config = dict(
    n_experts=64,
    router_score='sigmoid',
    normalize_top_k=False,
    balance_loss=0.0101,
    groups_per_token=1,
    init_std_router=0.0193,
    norm_eps=1e-05,
    beta2=0.99,
    max_grad_norm=2.0,
    batch_tokens=[32768, 65536, 131072],
    dataset='wikipedia_en',
)
Below are experts of layer 5 (counted from 0) of a mixture-of-experts language model. Rows are named router (the router's row for the expert) and show model dimensions 160-239. Each number is 50 + 10 x the weight over its row's rms, rounded and kept within 0 to 99.
After each expert's rows: a language model's description of what the expert responds to; "mostly gets" lists some tokens that are sent to it at least half of the time. This comes from a sample of Wikipedia text that the model never trained on.

# expert 22
router:64 57 54 56 55 37 68 41 34 58 50 51 53 62 23 52 56 57 45 43 55 36 58 41 45 48 50 53 57 58 41 53 51 55 42 54 46 50 51 73 52 51 38 66 41 54 48 52 59 37 50 57 48 33 43 53 32 45 35 35 51 54 56 32 55 61 42 43 40 55 51 59 43 41 72 53 36 50 63 58
Participles and prepositions
mostly gets: " making", " using", " leading", "ving", "uring", "ending"

# expert 31
router:45 66 41 48 44 49 71 46 57 65 51 35 50 65 43 64 40 48 50 54 60 50 68 54 51 60 49 42 60 39 35 47 42 51 60 57 56 37 51 65 61 45 44 65 40 51 65 46 57 50 55 50 58 57 52 43 32 58 33 55 46 53 50 40 48 45 29 44 56 49 57 62 52 41 42 40 48 38 52 49
Auxiliaries and function words
mostly gets: " has", " have", " had", " having", " can", "|---|---|---|---|\n"

# expert 51
router:49 64 44 58 58 68 61 51 45 56 42 46 43 43 45 44 43 56 55 57 43 44 32 44 46 62 67 54 61 31 53 56 47 67 36 51 64 49 43 51 49 59 69 55 37 57 61 68 63 35 40 46 48 55 48 28 50 48 34 54 49 51 55 48 42 61 39 64 43 49 51 58 41 60 50 51 52 45 69 41
Places, buildings, census terms
mostly gets: "°W", "°E", "″W", " car", " households", " School"

# expert 15
router:54 45 65 49 62 59 66 51 54 51 39 38 59 63 67 57 44 53 77 43 47 47 61 42 55 56 54 51 55 52 45 55 47 60 47 54 45 44 55 65 61 53 46 51 29 33 60 68 60 32 44 45 48 38 53 44 58 47 56 55 45 61 52 46 57 51 29 61 47 56 62 57 50 52 52 34 53 37 64 42
Biography infobox fields
mostly gets: " both", " several", " many", " these", " various", " footballer"

# expert 27
router:52 61 66 40 61 58 60 33 48 69 48 37 60 50 42 67 47 54 50 49 50 40 59 61 64 45 53 33 58 48 46 38 43 59 47 64 62 47 27 56 44 71 52 52 54 32 51 47 69 44 63 64 53 44 53 50 31 30 47 53 57 51 52 45 37 57 53 62 35 45 39 58 36 45 58 42 29 48 48 63
Mid-word consonant pieces
mostly gets: " Russian", " British", " Boston", " prop", "erb", "p"

# expert 0
router:56 63 55 43 43 55 54 54 28 68 52 41 51 46 49 64 43 44 48 60 58 57 57 45 39 56 51 58 45 59 40 63 32 62 38 51 45 34 51 54 69 58 39 46 43 39 56 66 66 53 42 44 55 57 31 50 46 48 63 46 38 54 36 58 54 46 42 51 41 57 56 52 45 27 58 48 63 48 42 68
South Asian name starts
mostly gets: " Bh", " Sh", " Raj", " Ah", " Ke", " Mah"

# expert 21
router:50 50 62 55 52 50 55 32 36 57 58 42 54 49 51 60 31 53 40 63 45 22 47 46 37 62 46 40 53 51 43 50 51 64 61 65 49 37 52 64 47 32 52 52 41 40 48 49 71 49 52 41 49 36 52 55 54 51 52 48 45 54 32 40 59 57 35 50 51 35 66 53 45 53 61 29 53 28 52 59
Abstract nouns after "the"
mostly gets: " time", " way", " reason", " Day", " tries", " death"

# expert 48
router:53 53 63 46 56 45 60 34 57 59 45 50 40 45 34 59 34 63 40 50 66 35 34 50 54 54 33 48 73 36 47 62 31 55 46 60 52 41 47 62 61 54 77 31 39 46 57 59 65 43 60 48 61 36 48 57 42 52 41 40 46 47 41 49 50 64 46 80 48 47 52 54 36 54 65 38 45 45 58 44
Geographic prepositions
mostly gets: " sq", "°E", " Railway", " railway", " Historic", "/km"

# expert 61
router:54 53 51 39 59 56 68 27 48 69 39 53 52 59 60 60 38 47 63 52 61 45 40 55 58 67 38 60 68 38 45 71 43 51 56 72 58 43 61 51 67 42 62 61 60 45 60 55 53 38 44 60 48 59 19 23 31 39 53 42 48 42 51 47 46 37 37 67 43 48 45 49 61 48 57 44 36 44 52 60
Rhyming-vowel pieces, semicolons
mostly gets: "rown", "oot", "ook", " black", "}\n", "ould"

# expert 37
router:69 57 56 43 54 64 64 36 22 57 40 41 48 58 48 54 51 41 63 50 46 54 57 43 53 52 55 64 64 44 38 42 52 55 39 44 58 44 34 53 53 49 51 56 36 50 56 53 68 58 53 56 63 39 50 25 42 59 43 47 47 54 24 47 48 45 48 45 39 58 32 43 34 57 51 43 34 36 63 52
Sentence-ending punctuation
mostly gets: ".\n\n", ".\n", "===\n", "\".", ").", "===\n\n"

# expert 42
router:52 56 49 45 38 56 56 60 44 61 40 36 54 53 44 49 36 43 64 57 43 42 62 29 54 63 45 57 54 29 39 55 45 53 56 53 52 48 49 60 55 56 61 51 44 49 67 53 66 59 51 55 57 52 54 19 41 68 53 59 38 49 54 45 64 46 42 62 28 58 43 46 34 41 48 44 42 60 47 45
Sentence-final periods
mostly gets: ").", " Col", "\".", " col", ".", ".\n"

# expert 16
router:51 47 53 52 47 58 63 45 33 53 52 50 52 41 59 47 47 41 65 59 57 53 76 55 61 54 40 50 60 39 43 43 45 65 37 43 50 50 54 56 51 71 53 66 62 49 59 70 63 38 53 57 57 65 46 43 32 42 53 43 43 61 46 32 46 49 64 46 30 52 55 62 40 45 54 44 45 42 35 69
Reporting and belief verbs
mostly gets: " due", " said", " announced", " However", " wrote", " moved"

# expert 25
router:53 55 51 51 52 41 53 47 52 58 32 37 39 53 42 41 48 57 50 44 49 60 52 41 57 58 51 45 44 41 44 41 39 48 57 47 57 57 30 49 58 72 68 61 55 49 49 47 76 46 52 71 60 44 50 46 43 36 54 49 63 42 39 43 38 74 42 41 47 49 63 50 28 48 46 53 36 46 48 76
b/p pieces, due
mostly gets: " due", " b", "erb", " exp", " prop", " moved"

# expert 13
router:60 48 68 42 43 36 53 44 38 67 35 43 54 50 59 52 51 47 57 53 51 45 51 49 59 72 45 56 53 42 45 41 41 59 62 40 53 37 53 50 69 52 58 56 54 37 61 65 68 48 48 58 65 54 39 36 40 39 50 42 52 55 53 34 43 51 54 54 34 51 47 50 29 59 57 58 39 44 41 62
Word starts in narrative
mostly gets: " l", " pl", " inc", " under", " sc", "c"

# expert 17
router:55 53 51 40 42 50 76 33 41 58 30 55 49 60 49 65 43 44 56 62 50 48 52 47 52 54 36 58 50 58 41 52 36 53 51 54 72 33 46 73 64 42 62 38 40 32 54 50 54 46 61 60 59 61 39 43 46 38 32 50 27 46 55 60 38 37 42 65 41 42 45 64 55 52 55 44 45 25 55 66
Coordinating conjunctions
mostly gets: " and", " or", " &", " However", " without", " but"

# expert 55
router:59 47 64 41 55 60 56 44 51 58 35 45 35 46 54 49 38 45 47 55 38 56 42 35 63 55 49 58 65 56 44 53 33 64 40 63 44 42 62 59 59 54 61 56 59 22 66 46 56 36 51 42 51 48 53 44 32 57 60 52 56 45 40 37 39 58 43 54 41 60 46 45 43 56 62 56 28 34 70 56
Taxobox list hyphens
mostly gets: "°N", "amil", " million", "/km", "oster", "ighter"

# expert 28
router:53 57 63 55 49 55 67 31 48 52 54 54 57 58 48 48 45 43 58 56 60 33 46 51 53 58 50 42 56 57 36 45 56 55 59 73 58 58 47 59 40 42 48 54 46 31 63 45 57 41 62 43 49 34 45 44 38 56 38 54 50 53 41 36 43 47 46 51 56 39 44 64 40 58 68 37 44 35 52 52
Time and place nouns
mostly gets: " latter", " Angeles", " same", " original", " coast", " Boston"

# expert 63
router:47 52 59 41 65 56 54 29 53 65 36 35 34 44 55 54 57 39 53 64 46 56 48 41 61 67 46 60 49 45 26 61 38 63 42 63 55 43 62 61 60 58 67 42 46 42 57 53 59 44 55 55 48 57 37 43 50 57 59 49 43 67 41 37 30 45 41 68 40 67 36 49 65 50 56 55 44 36 73 60
Word pieces after initials
mostly gets: " CD", " Fil", "}\n", "amil", "°W", " anti"

# expert 34
router:72 49 47 40 69 57 79 36 32 64 34 46 50 55 50 52 48 46 64 45 51 47 60 51 69 66 62 49 55 49 46 56 42 56 44 52 53 41 43 66 42 38 68 60 52 44 49 55 66 51 48 49 59 39 57 35 41 36 50 51 50 46 43 41 50 53 48 61 56 66 55 40 50 51 44 40 51 40 64 56
Sentence and line ends
mostly gets: ".\n\n", ".\n", "===\n", ").", "\".", "===\n\n"

# expert 50
router:45 52 56 49 64 53 54 54 40 69 48 37 57 37 48 51 49 51 57 46 44 57 61 41 71 50 57 56 49 39 49 58 48 59 36 62 53 31 66 50 57 49 65 47 40 29 57 68 59 57 35 65 58 44 33 40 31 32 56 51 35 56 47 37 60 49 41 63 54 59 53 50 51 42 56 36 49 31 60 54
Name and article starts
mostly gets: "″W", " car", " households", " John", " Robert", "/sq"

# expert 32
router:62 58 52 54 50 56 53 28 33 54 37 31 57 49 58 51 47 51 58 53 39 52 49 38 48 49 41 56 69 23 41 63 50 63 53 67 60 48 44 61 61 43 57 45 42 42 53 43 67 47 48 52 35 39 38 46 26 62 47 37 42 47 42 45 41 41 37 56 49 51 43 47 54 53 68 45 44 50 58 60
Letter f after a prefix
mostly gets: "-f", "Col", "born", "f", " sup", " f"

# expert 57
router:50 59 59 45 53 47 65 63 59 58 58 38 52 55 46 75 40 48 47 52 42 55 55 44 40 62 56 62 53 48 42 50 33 53 46 49 44 29 45 71 64 50 46 55 35 42 55 66 59 53 46 43 66 62 33 53 33 43 45 37 35 54 50 39 64 63 33 49 37 53 64 50 53 32 52 43 31 44 64 59
Foreign surname endings
mostly gets: "ić", "ović", " Maria", "ı", " Henry", " Jones"

# expert 8
router:68 45 50 58 36 50 57 35 37 65 28 48 50 57 47 48 63 43 70 54 45 45 45 46 45 57 50 56 63 43 43 66 28 60 47 54 49 50 48 41 58 55 58 35 40 56 54 52 71 41 50 50 46 56 31 38 42 52 27 46 48 52 29 59 46 52 45 48 31 42 44 42 43 56 48 48 32 43 49 55
Word-initial consonant clusters
mostly gets: " l", " pl", " comp", " acc", " inc", " sc"

# expert 29
router:52 47 61 45 41 39 55 44 49 56 39 48 55 53 44 57 52 68 58 39 55 49 55 42 65 60 50 35 55 49 33 48 55 52 46 68 59 52 66 54 45 45 55 56 34 46 51 55 66 41 58 51 62 42 38 39 39 40 43 44 37 46 48 43 54 61 44 58 33 25 47 54 42 50 54 33 31 50 62 59
European place names
mostly gets: " Angeles", " Paris", " Austria", " Germany", " Berlin", " Switzerland"

# expert 44
router:60 67 46 56 37 46 73 40 46 60 54 53 43 75 32 50 52 71 58 45 62 33 45 31 36 56 51 57 56 42 43 55 36 55 46 52 65 55 31 58 57 32 50 55 34 46 65 53 57 56 52 36 40 60 52 31 44 58 47 42 29 38 46 60 37 48 29 52 50 42 47 53 42 57 54 36 40 57 56 58
Mid-word suffix pieces
mostly gets: " Phylum", "|---|---|---|---", " Animalia", "ators", "atus", "ants"

# expert 52
router:57 55 56 44 47 42 70 50 53 72 45 35 50 45 57 57 49 50 56 53 57 67 46 67 69 61 36 79 64 35 37 50 45 50 64 58 56 38 51 52 60 58 46 68 57 40 60 66 54 44 58 58 43 54 36 28 45 62 43 51 51 61 52 41 43 42 49 60 28 59 51 57 61 44 51 57 50 24 50 51
Mid-word name pieces
mostly gets: " Michael", "oss", " James", "ll", " Alexander", " Edward"

# expert 46
router:52 66 41 54 53 46 67 36 57 56 32 44 42 37 52 51 49 64 47 59 47 37 49 31 47 69 63 61 60 29 50 47 40 58 57 40 55 54 53 65 58 53 57 39 24 53 56 72 58 61 62 44 46 75 38 48 46 46 47 42 54 30 53 48 38 62 38 52 47 54 54 45 39 52 62 52 44 40 40 51
Infobox field names
mostly gets: " Location", " south", " part", " %", " Genus", " Coordinates"

# expert 1
router:67 59 68 49 62 55 54 51 36 56 23 31 71 38 45 52 51 40 68 51 57 43 38 33 63 71 48 53 59 56 37 65 45 52 60 53 59 51 47 52 56 55 60 49 52 44 49 70 63 46 37 63 62 45 58 45 39 55 39 51 45 63 53 50 51 50 45 67 28 44 44 52 45 48 56 54 41 46 46 55
Mid-word c/sc pieces
mostly gets: "c", " sc", " MPC", " acc", "igr", " comp"

# expert 19
router:61 54 63 52 40 58 65 38 35 55 49 50 50 53 47 47 48 45 59 54 56 42 55 53 48 58 51 35 60 55 34 41 60 58 65 70 53 56 46 65 35 35 42 48 35 43 54 57 60 35 62 50 47 47 49 52 35 58 45 54 46 60 38 34 46 39 40 51 51 29 48 55 44 50 61 34 49 35 48 58
Nouns after the
mostly gets: " same", " way", " Battle", " latter", " original", " training"

# expert 20
router:63 51 59 50 43 52 57 36 47 62 60 51 43 57 51 72 39 56 61 41 59 49 48 43 46 50 59 46 65 55 38 56 60 56 62 66 48 42 38 61 45 41 41 57 50 35 49 50 64 53 69 31 40 45 55 46 29 60 47 47 52 53 40 48 47 40 53 50 44 45 47 50 44 51 66 49 48 37 52 59
Proper-name word pieces
mostly gets: " Russian", " People", " Times", " Afghan", " Development", " Soviet"

# expert 59
router:71 48 54 54 52 45 49 30 42 58 47 63 41 42 41 58 49 39 49 58 41 38 43 59 63 63 55 54 62 66 52 41 49 59 49 57 58 41 59 61 57 36 65 45 32 36 62 63 61 52 39 41 57 54 41 46 44 52 37 29 45 54 36 44 50 59 23 44 52 43 47 57 38 48 55 41 50 51 70 60
Spanish and Romance names
mostly gets: " Joe", " van", " La", " Steve", " Jason", "ović"

# expert 18
router:53 52 46 45 49 53 79 47 41 49 50 40 60 53 46 53 46 45 55 43 46 45 62 44 52 46 48 57 54 49 47 54 51 57 42 51 54 40 61 71 59 63 56 51 38 53 44 64 50 43 43 58 49 46 61 50 32 60 38 44 34 43 45 52 39 48 34 49 36 54 72 60 59 56 63 49 36 36 57 70
Auxiliaries and sentence adverbs
mostly gets: " first", " has", " have", " had", " would", " only"

# expert 30
router:65 55 57 47 33 47 57 42 38 68 32 47 51 36 56 46 48 49 58 50 56 63 47 53 59 59 54 56 45 57 50 35 44 57 49 61 49 49 50 48 49 55 50 58 43 41 58 78 58 41 47 49 59 54 56 28 38 34 51 39 46 50 43 47 59 44 46 55 28 42 40 50 34 36 61 48 42 43 51 60
Mid-word name pieces
mostly gets: " There", "oad", " learn", "aching", " From", "aying"

# expert 23
router:65 50 58 38 53 53 75 29 42 58 30 49 53 63 39 65 39 47 48 61 51 46 57 54 47 51 42 64 45 49 35 58 38 52 50 56 61 34 40 66 69 43 68 55 44 31 56 57 54 42 56 54 57 56 35 49 49 40 43 53 36 42 53 60 32 42 49 66 46 41 53 58 47 54 50 40 45 35 55 66
Coordinating conjunctions
mostly gets: " and", " or", " &", " but", " while", " After"

# expert 62
router:60 55 52 50 57 48 54 44 46 63 59 53 56 61 44 74 53 37 60 63 52 57 48 42 59 71 59 63 54 48 34 44 30 68 41 45 53 33 54 57 72 47 48 58 42 48 63 72 60 59 42 52 63 57 43 47 36 52 39 43 53 46 51 49 48 54 31 42 42 54 48 56 49 34 63 31 39 45 73 49
Personal names
mostly gets: " David", " John", " Andrew", " James", " Richard", " William"

# expert 12
router:50 49 71 43 45 58 56 41 31 58 38 28 67 37 54 55 54 47 50 51 70 43 53 47 52 48 42 62 69 54 36 59 39 61 71 68 65 54 63 59 45 63 42 41 51 55 58 69 63 52 44 54 63 40 37 47 33 55 43 49 33 65 50 53 53 56 35 50 46 63 60 55 61 42 47 33 37 45 51 50
Line-start list markers
mostly gets: "igr", "bass", " Miss", " Qu", " actress", " daughter"

# expert 9
router:53 52 72 51 45 49 50 42 32 60 44 43 49 47 40 72 40 52 47 64 43 50 45 34 50 58 59 45 50 52 43 41 43 59 50 47 42 28 51 45 67 37 44 42 44 42 55 53 64 42 48 35 68 60 43 49 40 49 41 42 42 44 61 53 49 65 40 45 32 51 46 61 43 42 52 56 46 54 45 56
Titles and kinship roles
mostly gets: " father", " son", " director", " footballer", " daughter", " President"

# expert 47
router:57 55 59 50 67 39 69 32 41 63 29 35 46 52 47 70 50 64 47 59 51 45 48 52 44 61 58 49 49 33 31 61 25 65 35 47 48 39 57 61 44 39 52 46 59 35 63 58 71 40 47 48 49 41 55 55 52 51 34 39 41 42 45 51 42 56 43 43 59 44 48 38 56 58 59 54 41 45 56 57
Century digits in years
mostly gets: "19", "18", "born", "20", " Bowl", "History"

# expert 49
router:49 55 47 45 35 48 65 49 18 77 32 26 46 58 39 65 50 51 47 42 65 52 37 49 53 54 43 70 64 43 34 61 37 64 52 66 55 40 44 45 54 56 67 45 47 38 56 60 60 56 51 46 45 59 43 31 43 52 62 41 47 55 58 45 38 44 37 54 46 53 51 59 57 44 52 50 53 51 60 49
Year digits
mostly gets: " million", " seats", "/sq", " Fil", "rd", " protein"

# expert 2
router:63 59 56 44 50 51 81 45 37 63 42 45 58 55 49 53 50 50 54 55 60 61 46 51 57 52 54 57 46 32 45 57 24 54 56 52 52 31 52 58 71 54 67 38 38 42 55 61 73 56 60 60 55 35 58 41 45 41 57 37 25 52 57 40 55 43 35 53 49 59 43 49 50 44 66 35 35 42 52 68
Value slot after labels
mostly gets: " MPC", " joined", " −", " +", " attended", " "

# expert 4
router:49 60 59 38 53 52 86 53 41 65 52 44 48 44 44 54 56 42 41 51 55 59 37 60 60 44 43 54 62 36 41 53 54 55 48 42 60 45 45 59 68 65 55 51 44 28 54 57 67 46 53 61 62 37 41 41 39 59 67 38 33 47 59 29 54 57 45 51 42 41 33 59 47 35 69 48 47 46 44 79
Table cell contents
mostly gets: " −", " MPC", " joined", " —", " —;", " attended"

# expert 26
router:55 48 44 54 39 46 81 38 36 56 57 45 53 42 56 38 62 44 57 53 61 48 59 32 46 52 39 53 59 55 44 65 44 57 47 41 49 57 43 61 53 65 43 56 44 49 56 65 63 35 50 40 54 47 62 48 45 50 63 35 59 52 58 28 29 51 46 54 37 55 63 61 48 55 55 55 38 52 52 53
Verb endings and reporting verbs
mostly gets: " only", " due", " wrote", "ending", " working", " said"

# expert 60
router:52 47 57 34 49 40 64 32 28 74 44 39 51 58 42 57 59 52 46 38 71 47 32 57 53 52 42 63 64 44 30 67 30 67 49 63 65 37 60 70 46 45 64 49 59 51 59 58 61 57 46 54 43 48 32 27 34 55 68 42 40 50 49 31 24 45 44 71 54 61 50 55 53 54 55 45 46 42 50 52
Second piece after G
mostly gets: "inth", "hana", "}\n", " sk", "rist", " Fil"

# expert 58
router:60 45 57 35 47 52 54 45 17 64 39 40 55 44 47 50 41 64 39 46 62 56 49 46 50 40 54 48 51 45 46 44 38 77 57 48 72 35 55 73 46 64 70 38 51 53 46 53 65 49 62 42 45 52 39 37 41 38 48 42 49 52 47 39 40 43 40 61 51 58 52 65 40 51 54 52 32 55 60 52
Ordinals and place-name pieces
mostly gets: "rd", "th", "inth", " Force", "enth", " T"

# expert 36
router:60 67 41 49 32 50 67 42 33 55 48 41 44 48 60 57 46 48 64 50 41 54 46 34 42 53 33 65 55 33 37 51 48 65 48 46 54 54 41 42 64 47 51 40 56 45 65 59 70 33 44 47 54 50 47 36 49 63 31 53 43 55 40 52 43 51 36 50 34 45 38 56 52 60 66 54 47 31 47 64
Word endings and tallies
mostly gets: " hold", " received", " Apps", " uses", " Votes", "Species"

# expert 7
router:64 63 55 50 38 57 58 37 53 61 39 37 39 46 43 39 41 42 80 68 48 50 61 31 53 58 63 60 70 58 47 48 39 56 38 59 46 52 37 47 61 42 42 59 31 36 66 56 59 33 65 46 54 58 57 50 41 58 43 59 38 39 45 52 53 45 55 65 26 35 44 45 51 49 54 53 24 39 57 55
Mid-word r/er pieces
mostly gets: "igr", " cr", " fr", "r", "orney", " dr"

# expert 10
router:53 54 58 44 56 39 56 42 34 75 43 34 59 43 50 61 50 39 62 41 62 57 65 45 62 59 50 64 63 51 38 62 44 71 55 55 69 36 61 54 47 55 34 56 48 36 45 65 61 61 40 48 57 56 34 22 38 59 54 43 50 60 51 53 52 57 30 54 46 43 60 66 61 44 61 39 49 27 41 52
Name-initial subword continuations
mostly gets: "/a", " requ", " Ke", "IN", " maint", " Qu"

# expert 11
router:64 47 45 38 51 52 63 18 45 64 39 34 47 59 38 50 49 51 66 65 55 47 60 29 69 68 58 47 57 39 41 42 38 75 50 61 50 51 40 52 72 58 51 54 47 36 55 51 58 31 52 44 66 59 28 47 45 48 47 57 33 39 44 43 59 50 39 55 30 38 44 51 47 38 51 52 31 39 44 57
Mid-word "er" pieces
mostly gets: " Mer", "mer", "orney", " player", " att", "er"

# expert 40
router:45 72 51 60 60 55 54 52 52 49 42 43 52 42 56 59 46 72 49 68 41 39 57 36 39 51 50 55 59 39 55 41 40 44 48 49 52 49 45 55 60 53 51 48 30 42 55 47 62 61 61 58 49 55 41 46 43 56 38 32 49 33 53 50 48 64 33 52 52 47 57 42 28 48 67 50 46 46 38 44
Infobox field labels
mostly gets: " Preceded", " Genus", " Coordinates", " Website", " Candidate", " Clade"

# expert 54
router:45 61 38 48 41 73 69 41 45 52 43 52 50 46 36 49 42 55 51 55 49 66 55 40 39 54 49 49 60 43 54 41 52 54 55 51 57 38 45 76 45 42 67 58 41 38 61 67 61 37 41 49 38 49 48 42 49 53 52 47 40 50 51 43 41 50 37 61 45 44 42 61 55 42 50 54 54 50 57 68
Pieces after un-
mostly gets: "°E", " La", " Fort", "°W", " ago", " car"

# expert 35
router:59 48 48 67 33 45 82 30 39 62 53 55 54 58 17 42 43 62 56 47 48 47 52 41 31 62 44 47 48 27 31 48 49 61 53 47 54 45 30 60 56 48 56 47 36 50 71 60 52 40 59 56 39 56 42 49 48 55 33 51 52 53 53 48 47 60 30 48 31 52 55 57 43 48 50 36 44 52 68 69
Plural and suffix endings
mostly gets: "ients", " parts", "ations", "ments", " uses", " groups"

# expert 6
router:62 66 55 48 58 55 49 45 40 54 42 45 50 53 33 65 48 50 63 60 45 59 64 46 61 66 45 60 64 57 41 50 48 60 56 49 52 37 47 47 58 56 46 48 36 32 59 68 62 60 52 47 54 60 38 43 48 54 32 43 42 48 56 48 36 49 36 43 40 57 49 62 44 37 54 42 53 44 67 52
Surname starts after Mc
mostly gets: "″N", "/A", "-C", " Ar", " C", " G"

# expert 5
router:67 50 62 35 60 51 57 42 43 74 49 34 60 51 52 50 48 51 54 38 47 55 69 57 63 80 45 51 57 47 45 40 42 63 52 67 74 53 61 56 36 37 37 50 50 25 50 64 59 56 48 51 67 43 41 34 44 48 43 53 45 62 56 49 51 52 35 54 55 45 44 65 61 48 63 50 49 27 56 49
Capital-led name pieces
mostly gets: "intend", " celebr", "/a", " —;", "IN", " Ev"

# expert 24
router:52 74 47 39 36 53 52 47 57 55 27 50 55 49 55 47 46 61 56 52 45 62 56 44 60 49 43 37 63 43 41 43 27 57 44 56 51 47 42 52 62 53 54 76 51 42 57 52 70 42 45 56 57 44 42 37 50 53 52 43 50 46 52 38 47 58 38 61 31 28 47 40 35 46 56 55 32 57 44 59
Defining is/has
mostly gets: " has", " had", " have", "|---|---|---|---|\n", "|---|---|---|\n", " is"

# expert 3
router:67 51 55 45 40 51 58 51 45 51 42 44 53 56 56 57 40 56 68 60 53 45 62 35 52 63 54 52 47 50 32 36 42 55 41 48 53 43 47 54 51 38 55 46 28 27 61 73 58 40 52 59 70 47 40 46 55 53 37 59 38 55 55 50 59 53 27 59 25 65 53 53 49 40 53 43 49 37 53 60
Infobox list dashes
mostly gets: " several", " both", " many", " various", " Ar", " these"